Experts of a small language model: 25.4M parameters, 48 GELU neurons an expert.
Below are experts of layer 4 (counted from 0) of a mixture-of-experts language model. Rows are named router (the router's row for the expert), down (a neuron's output weights, with its number) and show model dimensions 64-127. Each number is 500 + 50 x the weight over its row's rms, rounded and kept within 0 to 999. Numbers have three digits each.
After each expert's rows: a language model's description of what the expert responds to. This comes from a sample of Wikipedia text that the model never trained on.

# expert 53
router:523491453467568444470368604508536559489522512454479427447459472388555557479437492515387430470473489539474508477460574458527477373511529507516508468556409544494520508525617527510499515542392525
down0:426456473446503473524501531510463524430464513583511496519498579517466512519499441482554451431627527534379511384551546494485480561575502521482492459414580480445568528462526452441594453538530445
down1:510442524447581494489424534570523528509543513493538538536483424531470469532500454368534448563486561528552452443483437526515546358491448454523480571510446552519539579458480602497477456495538535
down2:483477544514410497559502520479617560567503470507476509564412453520479604455484571522437503509446464412551428475495539516479584466432560554491401530422514461497472467488513540436434514539481494
down3:398459562518521556503450493445453575526543459509429576510521546470427513522492591525489523507482438497481547483501542578359450474546485540506540530446492474496431448466468534481513543505475570
down4:521514399473512469471487574511573534465480394528435448483496510528427432556505507483488484464510505443582497494492453530488556517464519584496421492470539529497512506540539476473538402550535454
down5:551455566493507465533423623509465437475535502517480472462546537548448455455454427453507359542477621458526572473425566535532546459539397512585484507381511513522424488482489490476486508544530616
down6:519474514461442466504495368551421647607514520518461425471541437525430489556554510424536549492486527505498571516507476511441457417488498578522609512404392481444495424465415546500470572508561508
down7:493587414483524573424439448542519573432519501531576490589630514538560464568469517459465433483519576510438534389499608476558483523502448510485444470516509503495548458483428498552554519421583572
down8:507523379571470526407532506598449473468506507472475539466389549533490561500586473499525545485609577469519408444578505535459499557464571440428622484482554555477491548539488477519471460460569534
down9:453548466594501475559421577512585563475519469489553357468511404519479484437468530497524504576469484527504510556513497503438593467557438500552523540542498479457441435550418479549452524520474473
down10:428516529613414578481491438505481468536519574457424568565456487623439565443521533489459469520450551626402533470512485584538475448585536458584521438544447474508504458565470451524566546524498532
down11:441503575508532444502448491463550445529515519488472534507497491516478441570478568538515524502473492462496484479533493549423492506439484403543453506460629573470490490554491633549568575475486473
down12:489459611492525490534443507513508489569435476417488523584490561531494520534550442529549476598574422455416479371624487488484483444555483479485517539491520511505434468465574404465484515568478410
down13:502526485452458580458475464493545526542553502410542468428421380470463433631514509481454440440453543539536499588493484443459485523520504468479563469540507594481520564536555465513458480479471383
down14:584592548526512519564529486486429532549481468474506502536477438440580500506467539488445526378507455543452534508502476441411554466425525411620513502496494540488449516505478398593474530472498500
It responds to: Capitalized word openings. Capitalized opening pieces of words and names in lists and tables, like Re, Le, De, Con, Un, Opp, Super.

# expert 21
router:516568550576412611517380516571515413499667504537509497520602542447432537479468501415423463390545462477547484471533464468541518549422461459479432498441522464514446488479487516476541416495538471
down0:506514532480487559453420549488526423582542444518497408514574510461473531480532547525365440492495461424540502485553494592428527453479509443468476554532496493516507493507439599490518522449538438
down1:425584456438530464572452442562569527519481369505562488510437457477459521479391514468467536577482529553504545469491451469456499491512480558376515577598585503556431486445441477512572458560527582
down2:485536533548453422464486542545483525518446503554450492523507419400481552460539521464511468606399512471433531535508487487584453446541506509463415497489493532613511474581424478487442469448564501
down3:475404506570489565583434406565507521489448510583476540571493541467516575500521528535428525562506433560581468533465534485515537452468434430492420501473494486503580509513480547492454480471614509
down4:471542417523438461550579494428497534516414451449547488514446410526498455532489496599547372468487495539513470528482462529508484498450609429438522461559519469481531497515455492491548631503379448
down5:524526525437527433526553590543462503561502535479473494454565524467507526538531461512405394475411462490602500405504560512543504532553441506553514480522410505512473466550570517366434445554513570
down6:486553597528570447471492481571523520520503475488427490477477500445513529502516563539498430560576570487438493459474440472437538488545521432586603564440441423461553482422442609434472454436446551
down7:379449521584539457476425373539575524477407513440513602559493572556495486481503525472467462505465574569484537479594453548472463502547509489451485558441465529421567485468455521525450502587561489
down8:606469500482537498494585446475526529501565488430539522454513453490501461542495487500471588407482575491441456400493415528474438463606457484460498520531547572469504529535531486534485588424532519
down9:505411568548481464500487495555525467513516480548484500450473497569498532514472494502502468477621470570403514439545465514463512426407481425539548506440473589543470398522508544455487486501569467
down10:481454526414505546583558394506535527476521567542499461523447486571567358572530549604501572502518519516537549490336419377481579436419525597495434510440597500492494580524529498507423492443504554
down11:549467496507448484430544507416525524460505507473478504454512555413525537490550517515516569486475493557485572514524539497507493495485624538581473569574446432500510561478520490538401571475611538
down12:477489557471500501407485442499484545515477523530542546532444510499557469449489460576427430492506421497494499565439428522593516529362605587476445453614487528503534459543535557487509514496516519
down13:481501524555522471487508483388459559497555575476498411457560490386459539502568448499502421495420568479524540483388561463572430458483456437446591503533441523620460495476455495517476541542452492
down14:455490476596532481383515418617558525505533571533496423455465486448473518468481465553555497509447435544512432494531555591456522618488449483468525554404552469500492512495515575580497530477422516
It responds to: Word starts, sports stats. Opening pieces of split words like w, b, h, start, stop, and whole words such as average in earned run average or batting average.

# expert 15
router:546450483582607404403416540529552384511493436582500537479420537405500526526475495514479560452495515481501579443505460490502490572523406427488528531446443562510526498498470537570460461490377572
down0:380529539454486514513451453431432518473500498477473491451524462482536556518639454535501513452492509505669562534501400511524454517543481545530425533517572543468539523424579523479488490504457395
down1:429538458499573592421548484559401426517463506552471519433527497501500468492509472500452551498487596551530555532508438508511477592437421531551536510527440623471550463485424577511487487451482576
down2:441507487457425454486562485410506537558448498515538450497502421490493455530545501471486476384409430552446516540460478494454548464384420503584501501491523563548563642456509507529545476428550447
down3:444464547553462536414441518454480560430543534522499469526543534503548525459569465500462511504557508513541489459537429532489515549487508500523504488393528545550565389476490520417501529566503484
down4:506510505461530528473574436466564533563483562531529461446465457506540509472620577514515472472375438445493562584381510525420565543500532495561585447420482502573552524499493524510455515571506466
down5:479447491440488541544470589508514558462533426516489424502512477500602377495429418448589630503480575444499559558493449468536485475457485513426467529473495450551466481535572567575594472570532503
down6:506523565546503477534536530505457470581547555492543580546416461447449492472538482436519541499571522416587566511462412555415526457532475501533516512455501488385455455425404428478495512550497420
down7:524512517512509517529526508566550530484460419451523510472512551535492410519533488456465570529565529487487540482464614548425454531561445593474444489541482474397512404455407423312479528457438450
down8:522479534508553549581574529490508479447560448521549415408566413440568388409492415456389473519505481549518548531422482443509495468437470555523488536482452539517552464460508564511522519591509515
down9:544499582519503522492468458530557583479524493499508507547499553484491535577459505458506526461434482366496470496540563440521520467500543413493449515507506541467527532450472412630537579422472451
down10:515508451535549499503386586608476536496456495506484551457506528561528491519445480484567515542560524517530582513542424519471480495561510448453549461475499615475587515581528510530533456526501520
down11:429487480431473520483480336502505502485534557511548442482518474525487492524508502510441409431420556602543544502403482547537574539503512539458471623440514493503467409534562574533448531492455413
down12:483457507517505450450493501481562518512513392516474466451455539518451454489491580495511504554349530425533385511515505497537463453434598498484458604510534447461523598541452508521520469439508662
down13:526509548518534482415458372438431460550498403456512537545540483510482632460488582514588616517460515527473454522556502534539523541545524507445473491424516539549601501537557489467411557576460504
down14:500469515494467579598545506552489517449492455529497472506505488452504495483509498525449440513465486589418491513537474424443528500424551467448461500519621434553439581507578428527607495432530440
It responds to: Word-initial stems (prose). First piece of a split lowercase word in running prose, often Latinate prefixes like con, de, co, pro, as in coal, constant, protein.

# expert 60
router:566493444480404542478380495529474545464599471525521513544500551408569497446491492431478433469519444507503475519462518553508500497522580532486473514431372540485472495501516557464450562473500409
down0:539461505453560556535526592571573442505532453495538504481435565536491550609598546450585567534460519496501447490494460471483532421545475524496523558529552459579503530392465515379422497450557564
down1:428463424457484504433445463530556534559467465476444468517509440541526429568489490479488455565530488558439431397524528553524493594564452429553548578405540586507529503525517461456479524471476511
down2:479559544522524463480517429492501430519463469508487564419515424502427531585403448415393430463530485579605490427474577533552431571463496564423498535561509476512517474450468563467541519477514558
down3:499485415439483560527508523454440542459524510551566578543580549559587461507505469555566466509544527448495473440498521523508445523428656505460495579448517426490469521547460520503571466463520568
down4:521490527559458548533472428553498566540468540508427493401457424527520518524473448431534449600414539529432455451535515587530525447529467505433470517444556463474507570546536530479523507480527538
down5:585442438477514452518429565440559523444474452638556576504584454491474512418522491478537572489492602534530438562483440415592513466483538544449463478560532479483498522549553493559481538506604514
down6:576444464567480453529455523577577495548573466479507542535485596500513529530571487535551588473532531347538582564508455431451442626484460537499532484395509503455525508419395534528555524507493488
down7:507507561453529472543519498481499546457442470496497449598539506499494501531581443463587483455500464535588470476534444390450508503432455561500497406563503528420555539420520544558545405553464432
down8:562459520470425525545546517491534531454474476518427404575546436448542560580468495467442451442566521573502595471465477472509527505531503472587523491568479580551531502496524471537435439534543497
down9:461445464511527486500467532564578528498505486525536473531545526522458527539491414507441450478489531402582429444578572488503517537456505476409471483398520453477468469459509479550443448382503450
down10:513496467594503481579503448485465492493536558505549472512443530464537463540365568532507489431504564533532520400481498571538416526507488480498534539599436611470445427449516552464533494493507548
down11:512521515545507531539560483587445468527551470463550440515463488393431410492454492558570558435469569532529439669472464513429542577513415451459575499496523489507474552470431575555527464442471396
down12:473548478494520567436543433593542443539491557575508525467515491501440519449495537476566416493527428566450423615489496539552477447549479516464518536465462453476567563508510546444583571470568459
down13:481553481450538465548426524499525513500485435492532453520476543448561421440505431477474524446553422497511512483457557546523480468502452501514568505475520474558462436412465485422494484502553468
down14:449569529529482516533479466545465532489568501426439489421462463371439552470454564519451456487483491455575494413489511592616480398476450538562548437468444536463465485527492483398373494479494605
It responds to: Capital letter word starts. Single capital letters or short capitalized openings beginning names and sentences, such as W, B, J, He, Dr, S-nider.

# expert 27
router:453596491605469478456464519532541301497578473475510535510493520431523499473483518520514457428587449458554440474525506519502493516531573577496480510523481560533537522485513435531493460452547531
down0:509493573584437424516416514454468577554440552426430445576435522491513571465543476515534515535514478496578539515406598510571569514464554562461510473568557479561499489568600544402540415533531458
down1:452426492519452547502627459616568571554494518458584572447434492576427466495502557434594522515477463562503486562482441446438525538468474536553432457479431442524475508520503451408493509452462512
down2:540473538511399525574516456525560488406510496523563502513458512451460401519557423506419510424463476497397649450453453545482519549540471521460560509421424588507517418497475431481480516480512517
down3:460524461516506493563588444566500572507476501559495414459537551481476525561552554454420559515463487499543560516462519539406491487482514526478522480525544483480524554426482527505508545456552568
down4:453454502525462435483439496531532543458498587504459531473437515510511532488511414423450511518510497449532495482493431480497457539491529426543498497527563565436516466488421510546367517517540615
down5:478519499598544504531488479492505485510498425383498596419472546486597500473441510481462524479445466526514571505552563556536510468455446456543569442520641559506523489494494500528498461535579506
down6:431482508503551518487502425524437603574456498555444481491494483549569475538506492488470539502473457493388518511507503447527497610472422438510582492458562475542627462434578536515515543479403509
down7:427462512451498593563614568571471510525508462509481539503533488500540528501449495560384480532503438478509421434496464399467525448530487523514531469505496583418521476468481549432462483443493531
down8:547464455511533438472482540480496567530536474446521504422421425501560515413449529500525436555542511561443599530542558534413493522510487491527558517466546565463449477458494518411514493550443474
down9:540488545524489517589537542497511460521455455540494446536550619597447536428537557412550462480562530440485482466567607443430520551486568467503489506443525528500547549449414465499484587546436475
down10:453479447583511528524456490612540460390535482544495511522503500583506523536441490507515436600597464455513435511577444536498407529463461489460506574449455495524557482379491608463486528575463521
down11:455524541468476492519504484579572425591442479425542482471565498500614542514533453491522442527504535472571429468542467552433438486519536396455536525465475360458538435448448522620541532523571486
down12:560472499517467555486482462457511519602442470557451397528504531460538537478468541496516497468481410485487524530411512509570494534547473572543547493514441514545455580494453553499435566507568510
down13:518512505522482489517491485519391511505376465512471438520450449421518538538575450489444428527588476426500553557506639470476447598491518530464423414480499588471530515452479510555434519521563442
down14:552548541497445563495551489487498461466571535501589616496496540535444453478544552479577479460472465496493498600575448519482519463450557527535604524418461474387436509478453526504540501439478396
It responds to: Single-letter word starts. Single lowercase letter opening a split word after the, a, and, as in h-ypothesis, b-rought, s-ections, c-learly.

# expert 18
router:481495566508595504498478529568542482514422549442524464528504429497372497545460519521576439365564508515476501547522481503538462412533459474502522460585512548550475522495582432513516468479474460
down0:446493543489448413463478546490477547570499471427461419421565509513498468432556483521458470489453627501520495500432522560432500427441475588532553445478556548542472483499418588464561582449601497
down1:492474500550594477510372511536524475489495476526574570584467539522471547537446494505427428418512528431471447484364461550416454474473466529460533453510532568553516568492545464475480529530537405
down2:506543480467433507481482427605541500454443526551449400521555534526508448571446511530448432399514465473547617510537530469447492510422504509527562525486481493491412510426496546508493587541343471
down3:499442556507515462523527512421487532423538538399531522490514547610495515443559516500505492570406527503494517447516385523463436458455458470509529413549479535508543560545468448517495489550542469
down4:471481508444523505570484428553547537443457499581569444452542492492441379619559487465452459522454416467459415531487491441492591479465477467489537538560519431595533565476535570520503573470481519
down5:442482612483515430557512503590562446521521425476510625460478615471529405499484523496478507477527512483401470509419617463493533502512448546465452446495469489523528500557582504468536524493445475
down6:519438488476432535463469628504524603454466558400560458517543572528468480597528515539467495618492412500404461407536494533465338477528563485440471506542532439491549467521493567543487481487440518
down7:515516591443383497465507504540456497457455523563562537560496462414539479586446530492523513515520421506526477453540541502539608500577477463473491536429562515453464632532494488480488467523510503
down8:570404493564514439503568475463528476544527556478471455396559534479611520532517537506482477463485516537431529505591457451475501498442498438540481459521469469483568481530476548485558565495508379
down9:447482454461508496504461580460472499488611464541532440571522481545409509457475564562524613525533559498533486421557485448434603474378498432450489474493491548459562525546464555522553440559496480
down10:501528451549511419545514478560498564544502486493494437482446505576481438512503568633555515459569476428402478477586447499481515437594513472475516472467558603483509470497517455475406524498431522
down11:483386594491515530504598477560576524458538531644447488465464489480454496520560409414445564486546457463420469421552397564465572459517532569434558511479556537423503511572486485418501460435532471
down12:521484560596542435515456537459523480522617471514418510463515517430513405522549462419459507459502510482520552531493533476490468598370486472501505445472496426570544555481579536498424478535506500
down13:521492630452460470506526532573455467534526474428558497536378541477533464452611541477559541464436452428449568523483372525457549554558392502461522519495555518528535487516439565481449486513489524
down14:536538445441486457483453553612471542508546493521573462608406409533453454467511437602513599472495529527584453459477441578401434474486471467463527475420498524455495472495542509584483469523513555
It responds to: Mid-word letter fragments. Short interior word pieces after an initial consonant, especially in names and taxa, such as C-ro-ckett, law-y-er, loc-om-otives, F-al-conidae.

# expert 14
router:422490495502521515450545511536510450503586534488492480446475468526460465556478545493567396444588482483498581626612529446512508474459525576500541578472466456495447502488540599492515401508423398
down0:453460487455474506438534546517512564475610505534445457472427446494526371530492452515517445397465570393473547517450428459533559503420564562555472408491485573503414523550457467471527523550413534
down1:463505525541453497490571539488459534504568524511482502439533438510506542553496431538449461503583376518509483408482512464464477488473504417560493387558515415456529499480487522601525446473548515
down2:521547490472407522565545544519549533512574519459533541444550522507496525514508410570500484514467559551484549457404532554509424455489408510513547518457534509457396554464485533482474544470497523
down3:550471391508498418549471465385412539528480439576502526567522438549461497476466512438538595612488545512480472471506427512532479530483519537480396471505492475557483481526510482488575436535573535
down4:495499393523482494553521425509500532522396475439472454475499494516446444468604514552520436498531604474537524566448552375620435444461574577520499518508468553492505477514556544447468432505544571
down5:349399521509553533513531412504528520544479541512459543454525461537430540453550470449455403533509482514405493549497607493535467410494503595478624584496445457545530497456506455470533468513587523
down6:386457552557553504441505563502550510500519562517465556504510410479559603526550421415552409576547556485471497547499570518514487612550449541491394595492383500504515502523501557423548511551529624
down7:493374510614518446505468437508508589580444592478540513503634444506487538519480548530562483520423553535579544506469474463474445509471433490448432527463488552449532496425475457459433445505504498
down8:506495492577366506541529500472421507502439506572500505546512572485455505512542427534601459468445485529512490553458416458426495618487523345482514489550547441579464494534465537482461448590489513
down9:515477504423452444593473412435424417528510567523526533494582577482402531440499479455523462566563479481488475393558472489458536440586619442506454554509517615458512489419597431534473451501495509
down10:586553512486422499534566504397548540491528493540536545511460539448543502588378494466539510495497487435390457445542527523524473450496517549514420558455632488542473506551488489358479502542483498
down11:548561491441515434541497528488485456521351507422502538459536476521538492469573468511517518423482494550529481439491448500401467407454532467483445449636581521435563516491532579548497426443511520
down12:448497508547522468488480581538495468500482467536573522429425473567456397499522471467501570564548478546412461578410595526603558357514456483496514570529522382542577455495493565499447495462496475
down13:576499509454520582542520575551523487517464488498422550514583474528477465496396508496535468514488491417486461554464489439514473502513484524445528488425457549490504494511570553523455502465507489
down14:569462512447547566472541572477580428525516526492438525463551399430499526535502421508462499479469503481592497515532494567503562672524462537517442510613475533560416482521503479467406577521564518
It responds to: Conjunctions and parentheses. Connectives and openers like and, opening parenthesis, the, who, or, ampersand, in running prose and award lists, plus some heading word endings.

# expert 22
router:527518588454455479472510571535534502502502604491476453477478425461442558523438517491494402516541481507485496482510528418528489472497556548490589557479556454572479517505525628444534473486521500
down0:523483450545493461476493446509394415564495535510449510554472462541522476418482534494443496500425421541491581597562543579448499568440485615548545456558580468458491524543452430451542539565502451
down1:576500533491550448483503551488417501480453521550476579550549528483414535435466478504560523519501438478483494417584414406488439566524498553537460554404500444496533542405568482544497482519565504
down2:559494516540555496432432450449603439465553481479482446507504428482486565441587510500511418479536461517515600479548492456498599515475543519522447467530523536407483522495519462464542515562489523
down3:507539626497457495520482443513524534555540496482497542555471539382481509488409478438464569459417493478507528597445544480451481570437646454474434572498565534502540499397471484522555539446544431
down4:539411446516523500564464541502519524536411577516511579488489552443447586514467543456362578553470606466489473484535552437447545480626480556470458496530482611496529500494426416575511558471520460
down5:414529390381451525501539494482560515373473483555478506469458523588494522512496545571517489440557445442480509546499570477524561503507561440526431557577510460532516460528419491536484492498550476
down6:507539464545473451486489541422406506537459474435482594462442412551477505556466610587488564550486445541479480507459538498472475452512463401603505560535511482406557536540506426457452475499609572
down7:562530425500413441487504367500494540463574431479473485414536610500490471485583564438546467533539536503568468500650499485550467574483480450531510441573482490476577549441420492541408507484563512
down8:515413486514541477569544403493468525481576459459535487543382484549442519532466479440604507481540484477535459541450531595518482465592411444462516590473559537465567494489514501489573515565473480
down9:523546457545599470530535520514553482516499499474483527416454495541402488552479446527522459478537461487518545565419372477466480554492565388564566536456439551452467535459419504558439527579460550
down10:454471496529506458529478510470489429518603510468510485490461496564507462484431529427506548455501622544496463427554503471500511481586497524452572539403460563470595543570521423478504451539466482
down11:570522508451543513492448540502482534458552510527473473389514467517510543597473413407439520597428454514431447480454379450532462566516492469495480521505492493496619554518515467492397551510560507
down12:537471434524483451518590462451575568525474512499526412436458540473488460489512479415421548539499484478510432420584492502516617512487384485516431585430415544504455537474557499523440396489545590
down13:479500567517444465560506533459497527510556536486533454533555478503514507478532373476527450519475482471438572383498489494506563545412488448473475532432519509521452482479450640558565423463579432
down14:409442450486456501475554515577457550563558407526419563515554510440462506543455492496510557524551490542503467466464582533539412512519440420476530609447586433532446499476519453432509588363440475
It responds to: Taxonomy and list pieces. Word pieces, commas and brackets in species lists and classification infoboxes, like -idae, Genus, Species, Family, Latin endings -us.

# expert 11
router:527494443586466468411442479497464528511511511497511455570498458407544524426472511518458344522524494492522546449491575482516499506411651575523426489548476487639523479484567483534444490528408558
down0:500488515457578475353603434555577545454505537520466435548503448455621442503485465485413508511543550475538514397429477481439539465484457536497597534500509471549533557490518528475491495454461564
down1:516541405574496563433460538524525484594501486539453516546589470491460510496497397487444568494466454431458520498541509586468558491523492447475352413557553506438523472542616520469504474401566479
down2:523390530516506513526549470547547464470481500427499534478458589553522461511473472471549471550467421559523467482553488473481477535452511512593500532509441399551418469560479450588522494407394585
down3:518497487479554441520557423576521547378531516511589527568459514492530526428578517615531513429546514520547499487523464534456507507490503470444460559515435479552461470548528495411478458511537505
down4:527559529515532523471530551515464521509462543520511465455446506577499406561393533544523494561512517535478471428477467505562434458544506551519365464630539517460548463501531479556513508411447461
down5:541470455523533566520511407493477541476457517518513521600509475473562544450501568528451534521488533513452595541538557562454484427419556379510545447586488418463469535436477412607486566490493540
down6:508398555497548532482471512514519519489482430521543482552526573519525562416481520478473474569558440475524632542482459532454542601524448546457587509569427522482452509553539492538556459537582474
down7:583469436547441471514529483446480482534476510439515644508527413451585416497545465540499440430511500578520456479523437437491463470466460502497498518493611477493539486462530559519501541609513505
down8:515478503412463491533620471474476483525463512429469495517501507511477513565419480499574503416546498514517570389545634461509497491462563424533414479468461542467486480416392511623486595528498420
down9:552568440511477482542483570499523515384528525416573454544463540560535442400492469378531504455516457499478408467436530483524536514441513481531423451481551487489467583500530463500499480498488458
down10:509515573550559481548507502472541412430519520477562440497457457547552516459555541584502381519537419608453508577477385559450438471454533499476387468556532584500466518452543517547518495508431504
down11:504409417493573413525532462567510516499534449521516527569500616594468489473538538444592514499433497560514446396530512508605439512513552465514490511537556526401544507480539485404452539443557485
down12:450523456510417557474492530566509494465457587526553587458476536421513524433496465492451407529481529539468492566527484443416447584429563537452518363533522555496493491512395554479503535447605523
down13:487444480491444497570546426494566429553494530503515455548483495478497465487483545434513496581569494508384408547485495648559497547497459472442453508449481549534554417461595554419479592413551519
down14:473531543535497512585521524467517552509511453496460517465442490546407524506533461538471481522450516414540458569394454482465493476547456515498468431432428571555509487562536450443530517455461430
It responds to: Capital word-start pieces. Single capital letters or short capitalized pieces starting a name or heading, often after a table pipe or list dash: B, St, Cle.

# expert 6
router:407517504529471535462385510509379485488526574494485437482474358513413501614397475401516514572525516505546578488444525496522490375519502469493539594505529493410457485506475518492539412481425521
down0:588506474515528454477553484487513556471489442505442595529479570493628480426476519513474513474580493429488420573599446481502447535492580484488485532498426446590551579545520542463471589495520485
down1:458456588441540581537514508511457548558573549474500478553533572506521539524492558432450500562432421540462450515528585512462530541521407522447488516552492504472546557465448485410540427503515514
down2:531487464458500565516495414574498526533503398546519581509497513552549570465490589545492483512377448518508492494477491478445410457462427470462449482516564464545553527396459479507504601561486499
down3:508486517534530571558428453448585456537506427551518543409465511478544522551511509524416500452594505474551525436526450483600521498503517392485550541549518452564527464442527606473510536498453534
down4:456469485564616538615447463537500512383468509518458463541542571404480479442501570529505474553530481542447474555519507473545476507477524607506500479484648409554567530558495503496484548462530545
down5:433471494509512537457528482484506540616483574453443551488502503566570500439443482490420462516553423508496583491497534513468500543551443556491498486441426561584591521500430601464469407483524543
down6:580507489598497506579504462532504609493444517565557517438516455506522499598468592450516535511425608527510560549543452434388586453521479482501599528472438535415470503470459563485570542554436526
down7:430522445479574453434470568517440443463439592465453497585595553454428462432488547467486393564455471531507551510531516504599401490507491491510426548508516472498557488537419457544571527574513514
down8:516585493579478471544538505474468546454573389478475486390468478521464442498534560438490477466515411480409403611482448612547525511535343462534551490573464506518413568607533450532550515454496538
down9:407512541482521502464576496415505480407498475505515485477578624414462561502482571468492449488513535528464523508436418498506441470558398537575402431549494473539441440494548465500508442489428535
down10:594476541600509479578449488470464433517512481437461486525544439398576541492513568423476473498428507442520487419450453493516535496545508532512591476430393524468554484479590482528449484490555488
down11:404517453543449549451506504567424496504482373544466513483495512475451543394556442464487511495512428523525536459490472673400495463516554554549546503399548459427499489433501540476515575433455454
down12:390510463530525481440531483490511465467501515481564455412418467567529572432564537556557460405469365489571448534472469477542630538465527544510510454460549497458456525542435491496390536464613508
down13:538527558551523447559465453412427502538495477459448432559420476501467645542406465529574470569546573518507541472529432487574473448573495457521447492459551567532504553482530446590544463558522442
down14:485531447530540499468468452540532566411534449515519499465470500481538504422538440533516495451661422533493513520437494516565407541587551485460501500569535488554509485455519490489504631478497482
It responds to: Elections and politics. Political and election vocabulary such as Party, election, primary, Republican, President, plus cells in election result tables with votes and percentages.

# expert 58
router:539478534461477500493554575500500455482464501457497466554481408516463515569487492503500380500467546501569494477485426521499496448521583539500518585510566442551458523481525522484535372496451527
down0:478545542437573399571509465440498576498492535475507523643480463526541469535421537570452519529483537505537507384548551466580520503460407501531550494465516492532449479547470549588471520465527462
down1:462562569448528604498472510528499490569436447611423438491534542484455580567490465488448537524488530508548482453473473486488534446466538479396563487495486547494495547522530503488536561419678522
down2:452601452513510472463556557485458525543523530463470445454557498433556596531456516481387536477542416492536525585454475502556457526543374544553468510550474548572469520507561442469579494550585486
down3:522525497529473478523481520460527520508470629548541528502502585530427484545428535494464533543500442512521524519475534436537511527526403468486510568525540541395451538501579488464522569491523536
down4:537590547423459475453484484464583515552456565482444497543511494481493482506463463529457465485508437410479502494491476431504530462488652467511488572553549522463496523499500432525585535547535610
down5:420423498511520489484532598480526530537527449510508433478456624425436586499503422594412560526533380531506435543443481534548488490518610478528494601533504497499368510445523467481531489510584556
down6:418619379583518508589451450510581416513494486466547539550477450487639499520504542422494453550499482596538446454485605527519508510533520454549479431473520449515478408480495621551419509451522547
down7:583553477460446522532517580414467568446500511527533447475538496600417443401576455461500468519577539525528538556478505556577454517498501530504503478517579476415492490576503562520399515552487504
down8:488582526511490525531552516517430501575494478496519491508638562521449552525525554439427510477481524512434543441475518485476521632571483464404433467439375493448540509575507472477484408473518574
down9:513461511495549597524402424508537448542520457539490521560477445424599515491467507512516449566514537505525469536550479550419457580524517524493461560455369393498553509432541500442533533487529565
down10:528502512559476530477491443536514436542456559493492665475484536508524524499464474602572568485432430501503463563419459487456486418503471508542537522416530525629598510566465449503493492504434468
down11:469385521472379429603524474479443456499559456435467543530453504444529447504495553491577597482544603489543555436537491471491470432430562447581463435500521536529528452577546541466512524532504506
down12:493484504601506476505504454383569473436467472563523542581466477500568453464550573536632408578512426519457576565483484534462469521453426461466537441453450512537486503509445433501434424469600526
down13:469538529456490534599456418500516516457446449440550449446525414491522550435536410458458482404498465525639478486431558441518397498558457564501426488511497448490536471443565480490543509554522474
down14:419465577552451454453499485570599414395529482557537541533557479491467493496545528519505496498524419532466515511495542512547519429520531498452498513500442464419560504503606561436469477547522457
It responds to: List and infobox punctuation. Dashes, colons, line breaks, pipes and semicolons that structure infobox fields and bulleted lists, as in Position(s): or Year:.

# expert 20
router:456522485541445587477469511518533575539498498528499489516502462599471535592440513462463497520454472508513516512506498496480518429498472490505535587536534402527526491489523425472503471481410381
down0:443442517533490459502427566554495495545506428555609516503449540519467447480448512457496588531475482461485428496513488524420503616529508494471467486439503502467549544451500458470460489410533539
down1:476404509522504509565536596432555469464455478461489480573417516570507471580555423548459537483506438410460498458534478512442527556470455479485456546417441450507541464477434583527599532527504489
down2:450490529537536464491432478543506473465405508451516443566521562578504493545443597555489506574511480485499481513565626507506550477524535451555560497567513510483439536511487501477550484461558532
down3:463451465543550554533554581524511578475496492435550510575438594491491509508529492503603538510454453396526546573483466396517472499520509520510550469457505513539455467471422481530563496506496511
down4:395436505342527444571536530482581460549511462557570533495478510412630500428567521536556486537512439524559477457586541548427542532554432596453479561520553471573481505444473502474467524489561472
down5:492426441471522533505365550431467488500408470370498587544485574449533469556527482504554544496543478502581493525445547550447439544468537567417492529512557441441505489472473508495536556498401566
down6:480438459535494558562493471538559449486513464553464462474397596532510504561447553487458568578503434470454568430473516506505508501451572546531505443489477462620482501593541427565424584570415494
down7:475448457546544453528561587480481554491501557490549468525442461629497541528474379470439417543552583495488501422477458497475447480478494512444470504471573488543610505463524538524498450502417500
down8:441441452464538577483527419468441458540538483495522527455537541439466490464599556553488400580466443536465502521437488560434432531543552540539455548495561477582431511551585582530544421385529453
down9:529491526511483460394384480507501499578496489490546500447437510461492507533407449479470524550439470558502491464473506524514396498561512497399477568580456516517560549435607500511457482519488541
down10:521497415483430551445521568418498425486598534517432518451569541504538443402467554459537449493502542556482500482517519567544357492555529461540515541436391521476526480576480526498435521517553545
down11:461493585460452523532361430514497553499429534502544590446531434466491567463520500501438523471492463534508517541481513582483485578433472530468546564564483474538587564462513495506398460625572458
down12:481406507493576513469490559530577496433505511499530497474508572464469440487547566513543454503471567443476486561521462525469557409467501605486465509539517393493379542634512574466519419504484517
down13:427507513486422522459426502600516471517500477642447492507480495544469467498568537510547470518580520511592439473500442499474568478577542447541500365424539515538355419488585553628476451475565468
down14:422583506419541546461417359540501438562467448540451507572450433445553459542487549524536478537495528456601536509523521572490495537553402461458508528479517522664503522461456525466536468547566585
It responds to: Institution and sports nouns. Head nouns of common phrases, mainly in sports and institutions, such as season, University, League, career, Cup, team, often after the.